config = dict(
    num_hidden_layers=10,
    hidden_size=128,
    n_experts=80,
    experts_per_token=2,
    d_expert=32,
    d_shared_expert=64,
    hidden_act='swiglu',
    moe_layers=[0, 1, 2, 3, 4, 5, 6, 7, 8, 9],
    router_score='softmax',
    normalize_top_k=False,
    routed_scale=1.0,
    balance_loss=0.0132,
    balance_bias=False,
    router_cosine_scale=10.0,
    init_std_router=0.0236,
    lr_router=0.000488,
    num_attention_heads=3,
    num_key_value_heads=1,
    head_dim=32,
    vocab_size=8192,
    norm='rmsnorm',
    norm_place='pre',
    norm_eps=1e-05,
    positions='rope',
    rope_theta=10000.0,
    rope_fraction=1.0,
    qk_norm=True,
    attn_scale=0.177,
    tie_word_embeddings=False,
    parallel_block=False,
    init='trunc',
    init_std_qkv=0.0462,
    init_std_o=0.0573,
    init_std_up=0.0661,
    init_std_down=0.0661,
    optimizer='soap_variant',
    learning_rate=0.01,
    weight_decay=0.0,
    lr_head=0.0101,
    warmup_steps=55,
    schedule='wsd',
    decay_fraction=1.0,
    decay_shape='linear',
    final_lr_fraction=0.1,
    batch_tokens=65536,
    max_seq_len=256,
    doc_mask=True,
    train_tokens=397800000,
    max_steps=6070,
    dataset='wikipedia_en',
)
Below are experts of layer 4 (counted from 0) of a mixture-of-experts language model. Rows are named router (the router's row for the expert), gate (a neuron's input weights, with its number), up (a neuron's input weights, with its number), down (a neuron's output weights, with its number) and show model dimensions 0-127. Each number is 50 + 12 x the weight over its row's rms, rounded and kept within 0 to 99.
After each expert's rows: "raises" lists some tokens whose logits its average output raises strongly, later layers aside; "mostly gets" lists some tokens that are sent to it at least half of the time. This comes from a sample of Wikipedia text that the model never trained on.

# expert 52
router:30 48 47 64 40 52 31 57 41 59 56 41 47 67 62 53 47 29 43 45 29 49 29 51 58 70 44 59 52 54 34 39 44 48 50 35 65 58 50 52 31 58 61 41 54 61 52 26 50 48 43 45 66 60 55 43 76 46 56 53 48 53 24 47 28 41 49 47 45 40 37 31 50 69 48 77 72 62 53 43 50 55 46 71 52 56 50 56 40 40 34 51 72 69 53 31 67 48 37 55 65 52 55 56 54 19 69 49 52 54 36 62 74 36 44 36 22 65 63 61 43 53 48 43 40 41 52 58
gate0:43 29 35 65 42 56 29 71 57 61 67 34 55 54 47 50 48 68 52 44 61 56 40 78 60 43 42 45 30 46 69 40 56 50 46 55 63 65 50 38 26 62 51 51 51 62 60 51 45 81 56 62 62 49 52 39 54 87 50 49 54 47 39 59 58 64 38 57 63 29 55 53 61 61 46 50 55 33 40 47 37 55 58 47 51 32 68 62 40 53 42 71 23 71 33 51 47 48 22 61 42 52 67 61 57 40 57 58 48 61 49 53 50 29 46 57 52 43 45 51 68 72 54 41 60 63 60 47
up0:53 42 35 37 67 40 47 55 41 43 38 51 51 58 64 23 50 37 63 55 19 39 62 66 46 24 54 50 49 57 60 67 63 40 57 29 45 61 53 56 52 63 71 43 55 37 41 49 41 31 48 69 54 54 47 38 49 54 44 48 40 50 48 54 63 63 41 76 58 44 39 64 61 37 70 53 78 36 67 51 60 45 32 56 63 53 70 31 52 56 81 36 62 33 51 41 53 50 39 67 51 40 47 38 41 48 52 56 57 46 56 43 65 37 49 38 71 32 29 54 43 27 42 53 52 47 47 39
down0:51 57 61 33 45 63 49 54 41 61 58 71 63 35 36 40 71 53 55 68 50 36 30 42 74 38 52 38 72 68 62 35 41 39 53 70 60 35 46 64 43 66 51 45 61 38 42 51 41 69 60 63 55 68 52 53 44 35 37 43 37 35 55 41 20 59 56 59 75 37 35 70 59 61 57 50 57 64 54 44 44 48 43 63 42 51 68 27 30 72 49 38 52 45 49 53 48 43 50 68 39 60 47 34 54 62 41 52 43 42 56 49 51 37 46 55 38 59 54 81 46 34 34 36 33 47 59 48
gate1:68 62 64 37 50 53 52 54 27 32 59 65 53 45 52 42 39 53 51 53 43 56 46 66 29 59 61 54 48 30 49 40 44 64 57 50 36 53 36 65 50 51 30 58 43 52 49 39 52 27 45 41 49 53 46 55 69 46 27 46 40 65 60 45 33 58 46 71 51 49 41 39 25 65 45 31 73 57 24 39 26 60 37 53 42 59 60 50 48 33 59 50 65 58 58 32 31 45 42 47 80 29 57 41 52 54 44 35 47 42 22 51 67 63 54 41 58 48 49 46 63 55 19 53 71 51 42 49
up1:38 54 49 41 50 46 57 64 51 44 46 48 66 38 43 41 51 61 54 49 45 71 27 70 40 54 37 69 60 39 45 73 59 47 33 41 42 48 36 38 46 60 54 55 69 58 57 54 53 46 61 33 80 39 63 26 59 40 42 46 22 55 62 38 70 53 51 61 45 46 59 46 48 45 48 69 56 58 52 48 33 46 70 45 32 56 53 31 61 70 28 33 43 64 54 50 37 54 69 47 52 60 51 70 44 55 47 36 28 45 44 60 40 44 69 70 34 73 49 41 51 51 57 68 32 23 53 53
down1:49 51 44 49 66 55 67 53 48 40 52 38 49 83 52 69 50 32 35 62 49 43 56 46 47 48 67 55 34 60 50 46 62 40 59 80 36 59 70 40 34 50 68 45 45 65 54 28 59 33 60 69 48 58 38 62 66 67 40 66 63 41 40 39 31 15 59 53 51 48 40 49 63 73 55 50 42 55 39 50 50 53 52 40 50 44 30 65 49 67 42 59 62 61 49 66 59 32 51 34 32 43 53 52 70 50 62 43 59 61 38 49 56 42 43 69 51 66 49 64 51 50 21 37 66 42 46 51
raises: "'", "b", "arm"
mostly gets: " Bern", " Har", " Fer", " Mart", " Bur", " Wat"

# expert 69
router:45 25 49 38 66 49 46 48 44 41 50 46 61 42 74 46 36 57 60 55 56 06 52 48 47 37 39 31 38 68 53 38 50 57 54 41 26 38 79 50 54 58 33 45 20 54 54 35 46 57 58 53 59 53 51 45 31 40 64 36 56 43 51 61 62 41 47 47 52 38 43 45 44 64 58 30 56 31 50 62 50 28 52 48 55 64 50 53 30 46 55 39 73 49 50 63 40 40 49 46 62 53 45 63 52 47 33 80 48 46 56 42 41 58 46 73 52 56 52 49 31 46 48 55 40 69 24 31
gate0:46 38 40 49 60 52 33 39 52 80 32 38 35 49 54 60 37 52 53 35 66 63 21 48 52 42 63 43 45 60 75 37 33 55 57 51 52 35 46 45 50 56 59 66 48 35 47 56 47 48 48 70 56 53 39 50 74 59 61 49 56 47 45 49 66 45 49 68 32 43 44 65 62 64 69 48 48 59 58 45 48 57 53 58 78 46 43 69 51 69 45 60 41 36 57 58 58 26 63 38 53 51 41 39 53 65 28 38 61 25 32 52 18 24 50 35 42 55 29 43 58 47 48 47 61 57 45 37
up0:60 64 51 76 50 41 53 51 53 54 42 49 31 59 74 61 40 53 23 37 49 53 33 41 50 36 49 36 49 70 62 51 57 27 61 40 49 58 36 58 60 54 75 44 20 63 46 57 56 59 45 54 60 69 60 56 31 51 77 66 36 41 56 61 54 65 58 54 47 32 58 28 66 59 52 68 48 73 67 40 69 66 64 50 46 32 62 48 47 59 30 59 38 47 59 57 47 58 55 53 39 68 49 72 38 36 50 54 55 45 24 58 47 38 52 53 44 65 42 62 43 44 50 34 50 49 42 56
down0:33 59 28 30 44 58 46 50 62 44 37 67 55 10 50 54 60 54 65 47 53 49 55 48 70 68 70 42 46 37 47 61 41 55 44 70 49 67 68 74 49 48 45 76 77 52 60 64 57 40 58 50 60 58 34 41 46 53 40 39 43 44 55 62 55 52 39 48 51 42 60 61 53 40 46 43 70 64 25 51 54 63 48 23 38 78 54 57 48 39 37 32 53 61 61 52 50 56 44 63 53 39 52 67 42 55 51 60 55 52 49 38 68 52 42 59 47 60 48 40 22 71 66 52 60 61 34 51
gate1:47 45 55 21 53 67 44 46 53 60 45 59 45 46 34 41 33 27 39 36 55 64 43 69 40 52 53 30 72 25 70 57 67 66 54 57 31 56 65 60 53 65 42 30 52 29 41 37 56 45 54 53 49 71 48 51 52 44 44 63 41 44 49 51 51 51 64 63 47 51 34 67 52 31 32 62 49 46 37 52 71 26 49 61 59 52 37 39 38 31 43 61 39 57 51 61 61 54 54 44 46 58 24 37 38 37 49 52 37 68 45 46 30 19 43 61 71 55 50 54 51 32 61 53 48 67 46 45
up1:47 47 66 24 23 58 69 68 51 40 32 58 36 60 49 34 48 56 42 37 51 39 62 51 53 39 54 51 36 52 84 62 50 41 68 48 41 38 53 50 37 21 56 57 50 46 57 36 56 60 42 66 51 41 61 53 72 35 57 17 37 45 64 39 70 36 53 51 44 59 67 37 52 46 42 47 52 36 63 56 40 62 69 51 59 48 44 53 57 38 56 62 45 41 45 59 26 47 46 27 68 64 68 30 55 51 41 46 32 48 68 53 46 54 35 37 52 67 49 63 35 45 37 61 47 45 51 57
down1:73 58 69 27 67 73 44 42 42 39 60 48 45 33 32 44 45 47 65 61 36 47 50 56 63 52 40 44 35 48 36 42 58 68 48 55 27 24 44 63 39 59 57 34 47 48 45 55 33 57 54 51 46 36 53 45 38 55 29 59 42 47 38 26 40 60 53 48 50 28 63 32 44 38 75 50 59 47 65 43 55 51 27 44 36 26 41 51 51 42 38 57 61 49 61 47 43 37 47 51 40 26 46 56 30 51 46 64 62 62 34 63 51 48 50 36 39 45 68 38 52 37 38 45 31 41 25 31
raises: "ography==", "====", " election,", "ething", "ely,"
mostly gets: "ight", "iet", " law", " development", "ulation", " research"

# expert 36
router:50 39 41 63 46 34 65 60 55 32 49 79 51 69 41 45 27 49 40 73 49 61 50 49 45 71 56 36 70 47 41 35 41 36 46 65 48 61 42 45 46 41 51 51 52 46 44 66 53 61 52 41 75 52 43 38 45 40 50 37 45 50 43 65 20 35 53 51 66 36 52 58 66 36 26 63 40 52 39 49 62 76 60 55 51 71 53 56 60 64 56 36 48 51 51 44 53 68 46 62 49 30 55 51 49 64 20 57 40 54 37 54 57 51 54 45 68 61 40 46 70 83 56 60 61 37 65 60
gate5:52 45 44 60 29 63 43 52 32 24 59 30 65 49 53 62 85 43 62 45 45 52 52 48 53 46 47 32 44 46 43 66 56 51 38 32 63 59 52 45 40 57 34 42 46 46 64 62 57 50 62 54 38 57 36 61 46 68 53 58 49 34 63 45 55 58 53 35 64 71 45 68 57 45 46 41 54 37 29 54 42 46 59 41 30 66 47 23 67 54 65 63 56 34 77 40 62 36 48 52 49 59 44 51 48 56 39 38 50 46 10 38 51 57 57 49 42 49 67 53 50 47 31 72 39 58 40 28
up5:56 44 51 59 42 67 27 50 54 23 26 59 40 36 50 58 53 35 71 75 63 57 56 58 36 40 53 49 49 34 60 65 49 38 46 52 62 53 46 44 47 54 36 38 55 64 50 42 40 50 72 60 54 56 41 69 57 53 37 74 81 44 84 46 37 55 47 35 61 47 54 61 41 41 42 55 62 32 70 42 36 65 65 64 57 55 47 72 54 74 46 35 49 67 51 45 38 46 48 43 55 52 39 52 63 69 74 46 50 46 56 61 51 76 31 57 47 56 52 33 54 42 37 53 40 56 51 54
down5:42 57 42 68 57 49 46 47 51 48 44 67 64 55 34 50 48 48 44 73 43 44 40 47 34 29 35 42 54 50 41 39 64 43 51 57 55 40 51 50 47 56 72 44 67 61 36 37 31 44 32 55 50 49 39 39 54 54 57 26 56 58 83 24 35 52 63 58 54 55 41 57 56 49 60 35 71 44 76 23 73 36 42 55 55 61 56 70 31 17 42 49 49 38 59 30 59 75 57 45 38 43 50 58 46 49 50 55 44 43 42 49 66 57 54 48 52 72 54 49 47 61 54 57 69 74 60 60
gate6:31 44 32 78 58 47 64 43 55 43 16 49 61 60 53 63 39 52 22 34 52 26 56 57 47 54 24 60 53 30 58 31 55 46 33 57 34 58 47 63 62 53 37 67 29 49 33 42 42 38 47 51 41 50 56 45 59 50 40 33 43 50 57 36 43 68 76 52 50 40 46 51 51 47 41 37 58 74 58 66 44 46 60 37 61 46 65 55 45 46 37 44 56 52 40 53 67 47 56 33 50 45 34 66 51 55 48 44 40 47 58 69 40 38 64 42 66 54 24 43 61 68 42 45 36 30 42 36
up6:50 55 69 66 45 39 28 38 64 16 46 41 60 41 43 53 45 34 41 45 58 38 41 40 59 75 47 29 42 70 52 44 43 51 73 56 43 48 50 48 46 60 38 51 57 42 59 53 55 41 54 47 29 51 63 45 56 59 39 61 43 34 31 31 31 51 58 45 37 47 64 41 62 56 44 80 30 50 47 62 48 40 47 65 54 55 36 51 50 64 62 60 38 37 62 66 33 54 33 49 43 71 58 20 45 47 52 46 65 49 32 49 34 52 60 57 51 39 67 31 50 40 76 45 40 61 33 61
down6:52 24 39 43 52 48 42 35 34 48 37 39 53 51 72 44 49 51 51 30 60 63 36 67 71 53 43 62 60 43 52 61 36 70 56 56 43 40 48 60 57 35 71 34 66 51 59 64 65 45 50 57 80 58 60 58 50 45 56 16 40 55 60 46 60 45 39 28 45 67 51 33 63 62 60 48 54 51 41 72 56 57 29 53 29 58 53 50 47 50 24 55 53 44 40 49 33 38 45 61 48 70 47 35 65 43 34 52 48 59 75 40 71 41 56 59 58 61 45 51 64 47 51 35 36 71 59 49
raises: "all,", "ouse", "ight"
mostly gets: " Apps", " 34", " —N/a", " 44", " 33", " 22"

# expert 18
router:60 40 53 30 63 57 56 55 42 71 46 66 50 32 71 56 49 31 57 47 59 14 61 47 56 40 51 34 50 62 30 42 42 37 53 37 21 46 61 55 43 55 42 50 68 45 54 50 46 50 37 51 45 40 54 57 41 54 57 60 53 52 74 58 53 42 58 56 49 34 60 50 54 49 74 26 61 63 44 47 54 37 63 49 78 53 44 50 35 44 53 65 57 48 33 42 44 46 35 40 49 34 73 53 46 49 61 43 39 39 60 63 23 12 32 29 42 38 45 62 34 49 66 55 57 59 44 56
gate0:63 51 52 36 38 50 51 41 41 72 50 57 62 36 47 55 44 65 58 52 52 57 47 74 57 51 35 48 43 62 48 39 47 35 59 40 58 44 41 64 40 47 45 59 54 47 56 54 69 42 57 43 39 62 64 57 53 36 49 10 47 37 38 51 54 68 54 33 55 63 58 20 27 60 37 38 40 40 51 42 70 23 50 59 52 59 19 48 37 65 35 42 53 52 59 44 57 54 48 62 58 38 34 60 12 50 59 61 45 48 57 56 42 64 35 52 60 48 48 72 51 67 59 46 54 28 68 59
up0:42 31 59 73 41 54 63 79 69 34 62 65 58 31 47 44 52 61 54 42 55 44 36 74 60 55 40 46 66 51 41 41 30 66 57 53 49 44 51 57 60 45 40 46 34 46 33 66 39 49 56 57 35 18 45 31 31 45 57 51 58 48 59 11 61 40 50 64 36 54 61 51 63 57 68 40 35 51 52 70 50 49 40 38 44 50 49 63 55 50 53 51 27 46 42 60 46 52 47 50 56 43 48 50 15 45 40 62 49 55 66 56 46 40 42 50 72 64 47 53 48 65 44 27 56 68 58 51
down0:85 41 38 73 75 55 49 53 43 56 75 41 58 53 55 37 48 46 43 46 62 40 60 59 52 48 61 49 51 49 43 57 50 56 13 59 57 67 51 33 45 37 55 55 57 57 43 68 83 37 53 37 53 60 45 33 33 47 47 55 35 52 68 46 69 53 55 63 46 53 52 54 30 42 38 63 55 31 43 30 56 53 47 53 44 49 44 64 59 57 28 41 71 54 46 59 63 57 44 56 62 34 55 74 38 65 43 50 70 24 49 80 52 50 56 53 55 73 48 49 49 42 47 54 53 62 54 46
gate1:50 56 55 58 65 34 43 50 52 31 41 46 51 57 46 53 48 47 52 34 49 55 26 67 40 57 45 41 51 39 22 61 19 35 41 48 47 49 55 56 32 59 49 56 37 51 56 43 56 38 43 51 56 38 50 39 65 63 49 49 64 67 58 41 33 45 45 49 65 47 50 33 47 45 29 43 43 48 58 50 61 20 63 43 67 40 40 42 37 32 39 37 50 47 53 49 39 38 35 50 49 34 56 48 29 46 71 37 12 46 59 62 48 28 60 20 41 55 37 24 63 50 57 34 35 67 55 60
up1:33 26 37 31 41 37 53 35 42 63 32 45 64 55 45 50 42 44 23 62 49 59 27 49 47 51 54 69 53 42 60 55 46 36 55 56 37 29 46 62 51 46 38 61 44 66 39 46 62 70 65 54 64 34 48 45 50 55 22 49 53 35 59 63 57 48 64 78 55 72 33 53 52 23 51 48 52 61 52 61 49 54 60 56 41 60 51 63 41 42 39 61 53 52 34 30 27 59 43 59 53 66 52 41 45 45 45 52 33 32 49 38 79 49 54 46 41 62 37 40 89 44 48 53 46 56 53 55
down1:41 44 29 35 44 42 41 58 49 46 45 65 56 52 52 64 63 70 53 47 54 62 67 45 27 47 44 46 54 54 31 64 35 42 45 44 48 57 78 38 45 30 58 37 66 22 42 75 58 53 37 43 44 78 73 58 30 44 34 64 63 69 39 61 47 53 53 33 56 58 46 49 47 48 55 39 50 34 37 44 59 48 54 43 67 53 54 37 52 53 40 41 48 78 63 61 60 35 75 40 40 62 65 51 42 30 56 50 48 54 44 46 55 51 42 37 48 20 65 58 43 49 62 70 47 44 38 67
raises: "ly", "ity", " housing"
mostly gets: " public", " final", " general", " main", " different", " original"

# expert 13
router:62 65 53 60 54 44 49 57 51 62 45 58 59 47 70 58 48 18 45 33 29 19 64 51 33 55 36 36 45 34 46 60 61 42 68 39 45 40 47 67 39 53 29 70 73 66 73 55 43 32 63 58 41 33 47 47 40 42 37 67 59 59 51 50 45 57 47 55 47 42 78 49 57 67 47 69 53 45 50 43 63 43 38 55 55 48 65 39 49 30 32 47 30 57 42 45 53 48 44 47 48 61 46 47 53 48 67 63 49 34 70 37 19 59 41 58 42 51 47 58 46 55 42 42 61 74 62 32
gate0:54 40 35 50 55 48 42 36 54 55 60 78 56 62 45 59 51 57 48 54 66 57 50 44 50 47 26 63 53 64 41 46 57 48 32 63 38 81 44 46 53 49 54 41 51 30 43 84 36 25 46 53 43 34 42 79 58 78 45 51 53 60 63 65 33 59 38 64 55 55 36 46 46 57 52 60 41 45 59 53 43 45 39 42 50 41 73 49 46 46 38 68 34 34 35 36 25 47 66 43 51 38 30 40 36 47 49 48 55 26 46 64 43 39 48 56 42 52 82 35 47 42 59 48 68 54 50 53
up0:48 53 72 50 29 58 45 64 58 57 62 33 49 49 56 46 47 49 48 70 35 38 57 47 51 78 55 71 38 54 39 37 45 83 45 48 50 60 27 38 75 47 53 48 40 37 37 54 47 50 54 67 55 42 49 46 35 28 63 50 50 44 53 37 45 61 73 51 52 42 59 37 62 39 42 57 44 55 71 35 56 39 67 49 56 74 50 56 43 59 26 55 66 61 64 44 59 51 32 43 53 45 45 30 38 36 47 41 40 48 43 43 49 31 68 37 55 78 51 47 41 31 54 57 31 75 65 45
down0:48 51 50 63 37 63 59 49 52 34 70 41 43 64 66 51 45 53 55 52 39 46 65 58 49 30 64 36 79 65 55 64 57 61 36 28 60 30 37 47 46 55 54 52 48 56 59 51 42 59 70 42 34 48 57 62 39 73 82 53 71 45 57 50 47 66 47 37 70 63 41 46 34 56 81 42 68 37 42 29 63 39 50 54 55 48 41 56 64 35 49 65 69 56 56 40 55 50 70 47 47 46 42 71 34 56 49 39 47 44 53 42 49 57 49 35 56 48 53 62 47 29 45 61 24 44 74 38
gate1:44 47 66 45 59 57 64 47 29 57 70 36 27 43 53 46 37 55 61 46 49 60 30 54 60 42 63 50 38 47 60 58 50 56 62 20 56 52 62 60 32 62 50 56 64 35 52 62 57 33 55 44 14 54 51 23 55 39 52 59 48 44 54 80 31 55 48 56 24 51 68 48 42 59 57 77 60 49 51 33 56 41 59 50 34 63 44 43 63 59 25 49 40 42 64 41 33 76 65 47 47 52 46 51 44 53 51 64 39 50 31 60 50 34 44 64 70 47 66 32 49 42 58 46 51 63 45 56
up1:51 42 33 50 47 49 53 41 72 55 55 54 44 68 51 40 54 70 52 53 41 55 59 24 74 79 81 43 45 34 72 57 58 64 62 48 57 56 53 45 57 49 63 58 36 33 54 54 50 48 54 43 25 65 54 54 53 40 38 50 58 32 47 31 43 56 52 24 47 56 67 39 41 48 53 54 57 56 36 39 52 38 64 45 47 83 43 53 37 63 65 57 54 47 46 55 45 42 31 54 39 39 38 45 38 51 41 58 54 37 53 80 40 62 70 67 37 40 35 48 74 44 41 38 52 61 48 28
down1:35 49 40 55 41 56 29 56 65 29 18 56 62 67 50 59 47 57 52 41 79 27 38 48 57 45 39 39 55 34 59 61 57 43 38 65 50 48 68 39 54 56 62 55 62 56 48 48 46 76 50 70 47 45 37 47 71 58 60 39 72 29 36 41 40 54 61 41 80 44 35 53 24 54 52 64 58 40 53 45 41 37 54 50 75 42 43 55 49 54 69 49 53 68 44 52 52 65 35 47 44 51 57 33 50 37 58 32 35 53 54 39 57 48 73 61 68 42 54 50 49 50 34 47 66 63 59 62
raises: "ive", "ors", "ive,", "ively", "able", "ives"
mostly gets: "ict", "pt", " circ", "ent", " cast", " success"

# expert 79
router:58 62 63 70 39 48 45 38 26 67 52 40 60 60 52 41 60 49 55 86 50 74 51 40 63 52 60 74 39 51 46 59 43 57 72 74 69 56 53 54 67 42 63 63 53 51 48 43 58 60 36 48 56 56 52 52 55 51 50 48 64 56 52 37 35 48 43 46 55 49 15 40 34 55 50 33 58 52 61 34 44 76 44 75 59 27 38 55 62 60 41 33 61 61 47 25 55 61 46 48 55 62 32 69 64 30 56 58 47 56 52 62 71 69 51 35 49 50 43 49 58 51 65 46 55 43 45 57
gate0:58 82 36 30 50 75 39 60 54 49 63 47 58 43 45 47 52 43 38 35 37 32 39 66 51 63 42 46 38 45 60 48 44 57 25 64 57 40 27 54 35 31 62 53 51 58 67 42 64 54 56 55 42 63 61 71 34 61 50 47 36 37 60 52 64 75 66 59 34 34 27 50 40 47 34 47 62 61 53 42 46 50 53 67 57 46 46 50 36 46 41 37 40 58 18 45 46 28 52 45 44 66 42 33 38 49 39 53 59 20 61 49 41 59 53 54 64 59 39 40 68 31 59 50 63 43 48 48
up0:76 30 47 62 56 68 54 57 55 69 42 51 53 34 29 42 50 62 75 58 41 33 63 52 63 63 43 72 45 67 47 39 54 58 58 67 73 51 27 57 55 63 65 68 51 40 33 48 45 43 60 55 37 59 61 51 44 45 56 45 45 54 62 59 45 57 30 54 31 45 57 45 60 47 38 35 66 43 49 27 75 60 57 53 53 82 33 41 34 31 48 29 34 49 31 52 39 55 53 40 55 35 58 41 62 66 50 54 65 42 61 52 48 40 50 44 41 46 59 41 49 45 31 42 54 51 33 30
down0:56 50 52 53 41 56 41 67 64 41 53 62 51 48 38 78 51 70 83 65 42 48 53 20 70 45 42 66 67 48 53 64 65 22 41 48 40 47 46 56 44 41 49 52 52 53 36 40 42 39 46 66 38 39 43 50 64 41 54 45 57 39 55 50 43 54 48 55 30 57 50 40 34 55 49 48 54 41 31 56 56 41 37 70 33 42 45 47 83 46 36 40 64 61 41 47 65 63 53 28 33 52 36 36 68 64 43 62 58 74 44 54 40 41 67 23 47 34 53 62 61 49 48 43 73 58 48 52
gate1:53 36 57 56 54 53 21 54 68 64 66 65 60 53 53 56 51 44 50 46 54 52 33 51 42 49 33 46 31 53 51 63 65 63 53 42 52 58 40 55 26 46 30 67 49 71 43 41 68 69 53 62 43 40 46 60 42 41 54 56 53 47 37 40 40 50 30 48 34 37 45 55 44 43 69 47 44 55 50 23 45 57 34 62 49 33 54 70 50 63 41 71 32 40 36 49 17 38 56 38 34 51 18 54 73 44 70 48 44 45 57 45 32 60 47 66 60 32 51 44 47 50 58 50 71 38 53 31
up1:44 37 43 50 34 50 44 53 49 63 26 37 51 28 39 31 45 53 45 46 60 37 51 46 43 16 49 62 44 49 45 61 46 52 84 57 41 57 52 46 66 48 62 40 56 40 62 54 34 60 54 56 58 53 57 52 46 69 47 42 35 47 52 39 71 54 58 34 56 40 60 38 64 63 57 66 32 42 60 59 70 26 68 36 32 36 58 40 59 75 73 69 45 60 67 57 69 53 55 51 40 48 64 57 40 37 43 40 55 51 30 56 79 65 50 45 44 39 48 67 55 27 61 50 52 63 45 52
down1:68 59 46 52 61 48 67 29 29 60 39 54 43 48 65 47 36 43 51 44 55 53 42 53 59 37 65 44 57 68 59 46 60 42 46 64 59 60 46 42 43 50 62 42 66 43 39 51 59 46 58 28 59 58 44 60 58 50 79 36 61 43 49 39 58 56 44 63 48 56 45 49 76 54 54 73 46 65 39 76 45 50 50 69 24 36 36 66 63 68 50 57 52 50 67 25 39 52 55 41 61 56 61 58 16 47 43 81 57 39 59 52 54 51 58 58 59 54 77 26 57 40 68 54 48 52 59 66
raises: "ept", "ered", "ed", "ature", "erv", "age"
mostly gets: " N", " M", " V", " H", "-M", "-D"

# expert 37
router:46 76 46 46 39 27 54 40 36 30 63 43 44 62 40 25 24 58 51 63 37 55 50 35 58 56 66 57 60 62 43 45 56 55 41 66 57 54 45 44 66 48 45 58 51 69 35 60 41 61 53 58 49 36 50 58 60 44 51 63 45 56 49 59 39 28 28 56 43 33 49 48 57 44 44 56 61 72 31 36 62 68 49 28 56 67 34 48 43 68 66 39 45 40 66 31 47 51 53 61 49 46 53 61 39 41 21 43 43 43 39 48 59 58 46 30 36 62 54 64 72 63 63 57 57 23 44 71
gate0:61 42 79 54 71 42 38 51 68 49 40 67 43 47 61 60 51 58 63 54 20 45 33 29 58 38 42 72 28 31 60 32 46 27 36 39 58 31 45 52 42 54 42 51 43 57 29 54 71 48 55 50 47 41 67 43 52 64 44 55 46 40 52 62 58 39 56 40 74 42 68 39 37 57 33 28 66 59 32 57 56 60 45 50 52 60 32 60 44 60 32 38 39 56 40 48 67 39 37 74 58 70 47 56 31 55 49 46 55 52 70 63 62 64 47 57 55 51 61 44 44 63 40 47 42 47 58 54
up0:39 54 52 50 58 35 53 49 66 50 50 78 48 48 44 39 39 63 55 56 28 54 60 43 42 35 52 66 46 51 45 58 57 43 41 46 44 20 40 57 62 70 50 49 44 56 63 56 42 45 52 82 34 53 57 34 39 58 51 53 52 51 55 44 53 53 26 23 66 52 44 51 52 37 42 63 84 53 73 44 64 49 58 45 71 58 51 53 29 55 46 59 49 40 12 78 49 30 35 41 33 45 55 65 49 51 46 38 55 41 64 45 36 50 58 42 51 57 50 45 28 47 57 59 43 53 36 26
down0:71 49 38 48 41 57 33 63 77 47 60 74 56 61 58 42 32 60 40 40 60 55 41 50 60 37 43 25 39 48 54 37 59 56 55 30 57 61 45 45 50 51 61 48 54 54 36 71 69 48 50 42 72 61 54 45 54 38 51 49 67 45 36 35 40 42 53 43 64 52 65 57 54 56 29 44 52 47 64 57 67 32 47 45 46 56 72 49 35 35 59 55 57 77 42 29 41 74 59 54 59 33 31 74 33 38 47 53 66 24 32 55 57 50 43 56 49 42 29 53 49 67 61 36 35 45 64 48
gate1:77 53 40 44 62 41 31 73 52 53 58 52 33 65 50 66 43 76 64 49 45 37 49 65 46 47 52 45 34 43 53 42 56 63 61 47 67 55 33 47 53 54 39 61 46 53 34 63 65 41 56 51 50 45 53 48 47 45 20 56 28 58 44 54 41 29 29 65 55 22 36 39 76 60 61 35 66 52 75 49 60 51 47 45 65 41 44 49 64 35 61 54 67 58 35 44 48 29 53 39 68 44 54 40 66 66 56 42 35 48 66 59 67 67 54 56 46 41 38 42 57 69 48 65 44 50 42 36
up1:39 26 64 60 59 36 62 54 31 46 45 62 26 33 48 48 57 53 53 47 39 53 27 35 48 47 54 51 52 63 54 46 17 63 44 56 58 32 48 58 80 18 47 41 51 65 54 27 69 54 39 41 61 35 61 47 52 60 39 55 50 65 26 53 38 47 42 56 64 32 48 66 50 58 45 50 61 46 52 69 58 21 44 39 54 51 62 33 61 49 60 45 59 58 53 49 62 70 59 51 39 42 60 25 47 68 60 67 35 38 23 52 50 40 48 55 51 52 49 56 39 54 40 46 53 34 59 61
down1:35 25 61 38 19 30 60 48 45 41 43 60 61 37 46 51 75 62 57 51 40 76 33 46 38 48 52 63 55 45 55 28 65 42 60 47 42 48 58 47 66 69 57 43 47 52 61 55 34 59 66 58 59 46 55 49 27 53 43 30 29 61 47 46 52 76 58 60 45 49 20 42 45 46 40 61 52 52 39 75 47 45 51 36 41 50 53 38 66 34 46 52 62 68 45 52 74 38 45 66 49 51 45 50 26 36 44 49 33 42 43 54 57 73 63 53 67 49 39 58 32 48 32 58 61 52 48 44
raises: "1", "4", "2", "7"
mostly gets: " medalist(s)", " 0–1", "-3", " 1–2", " III", "の"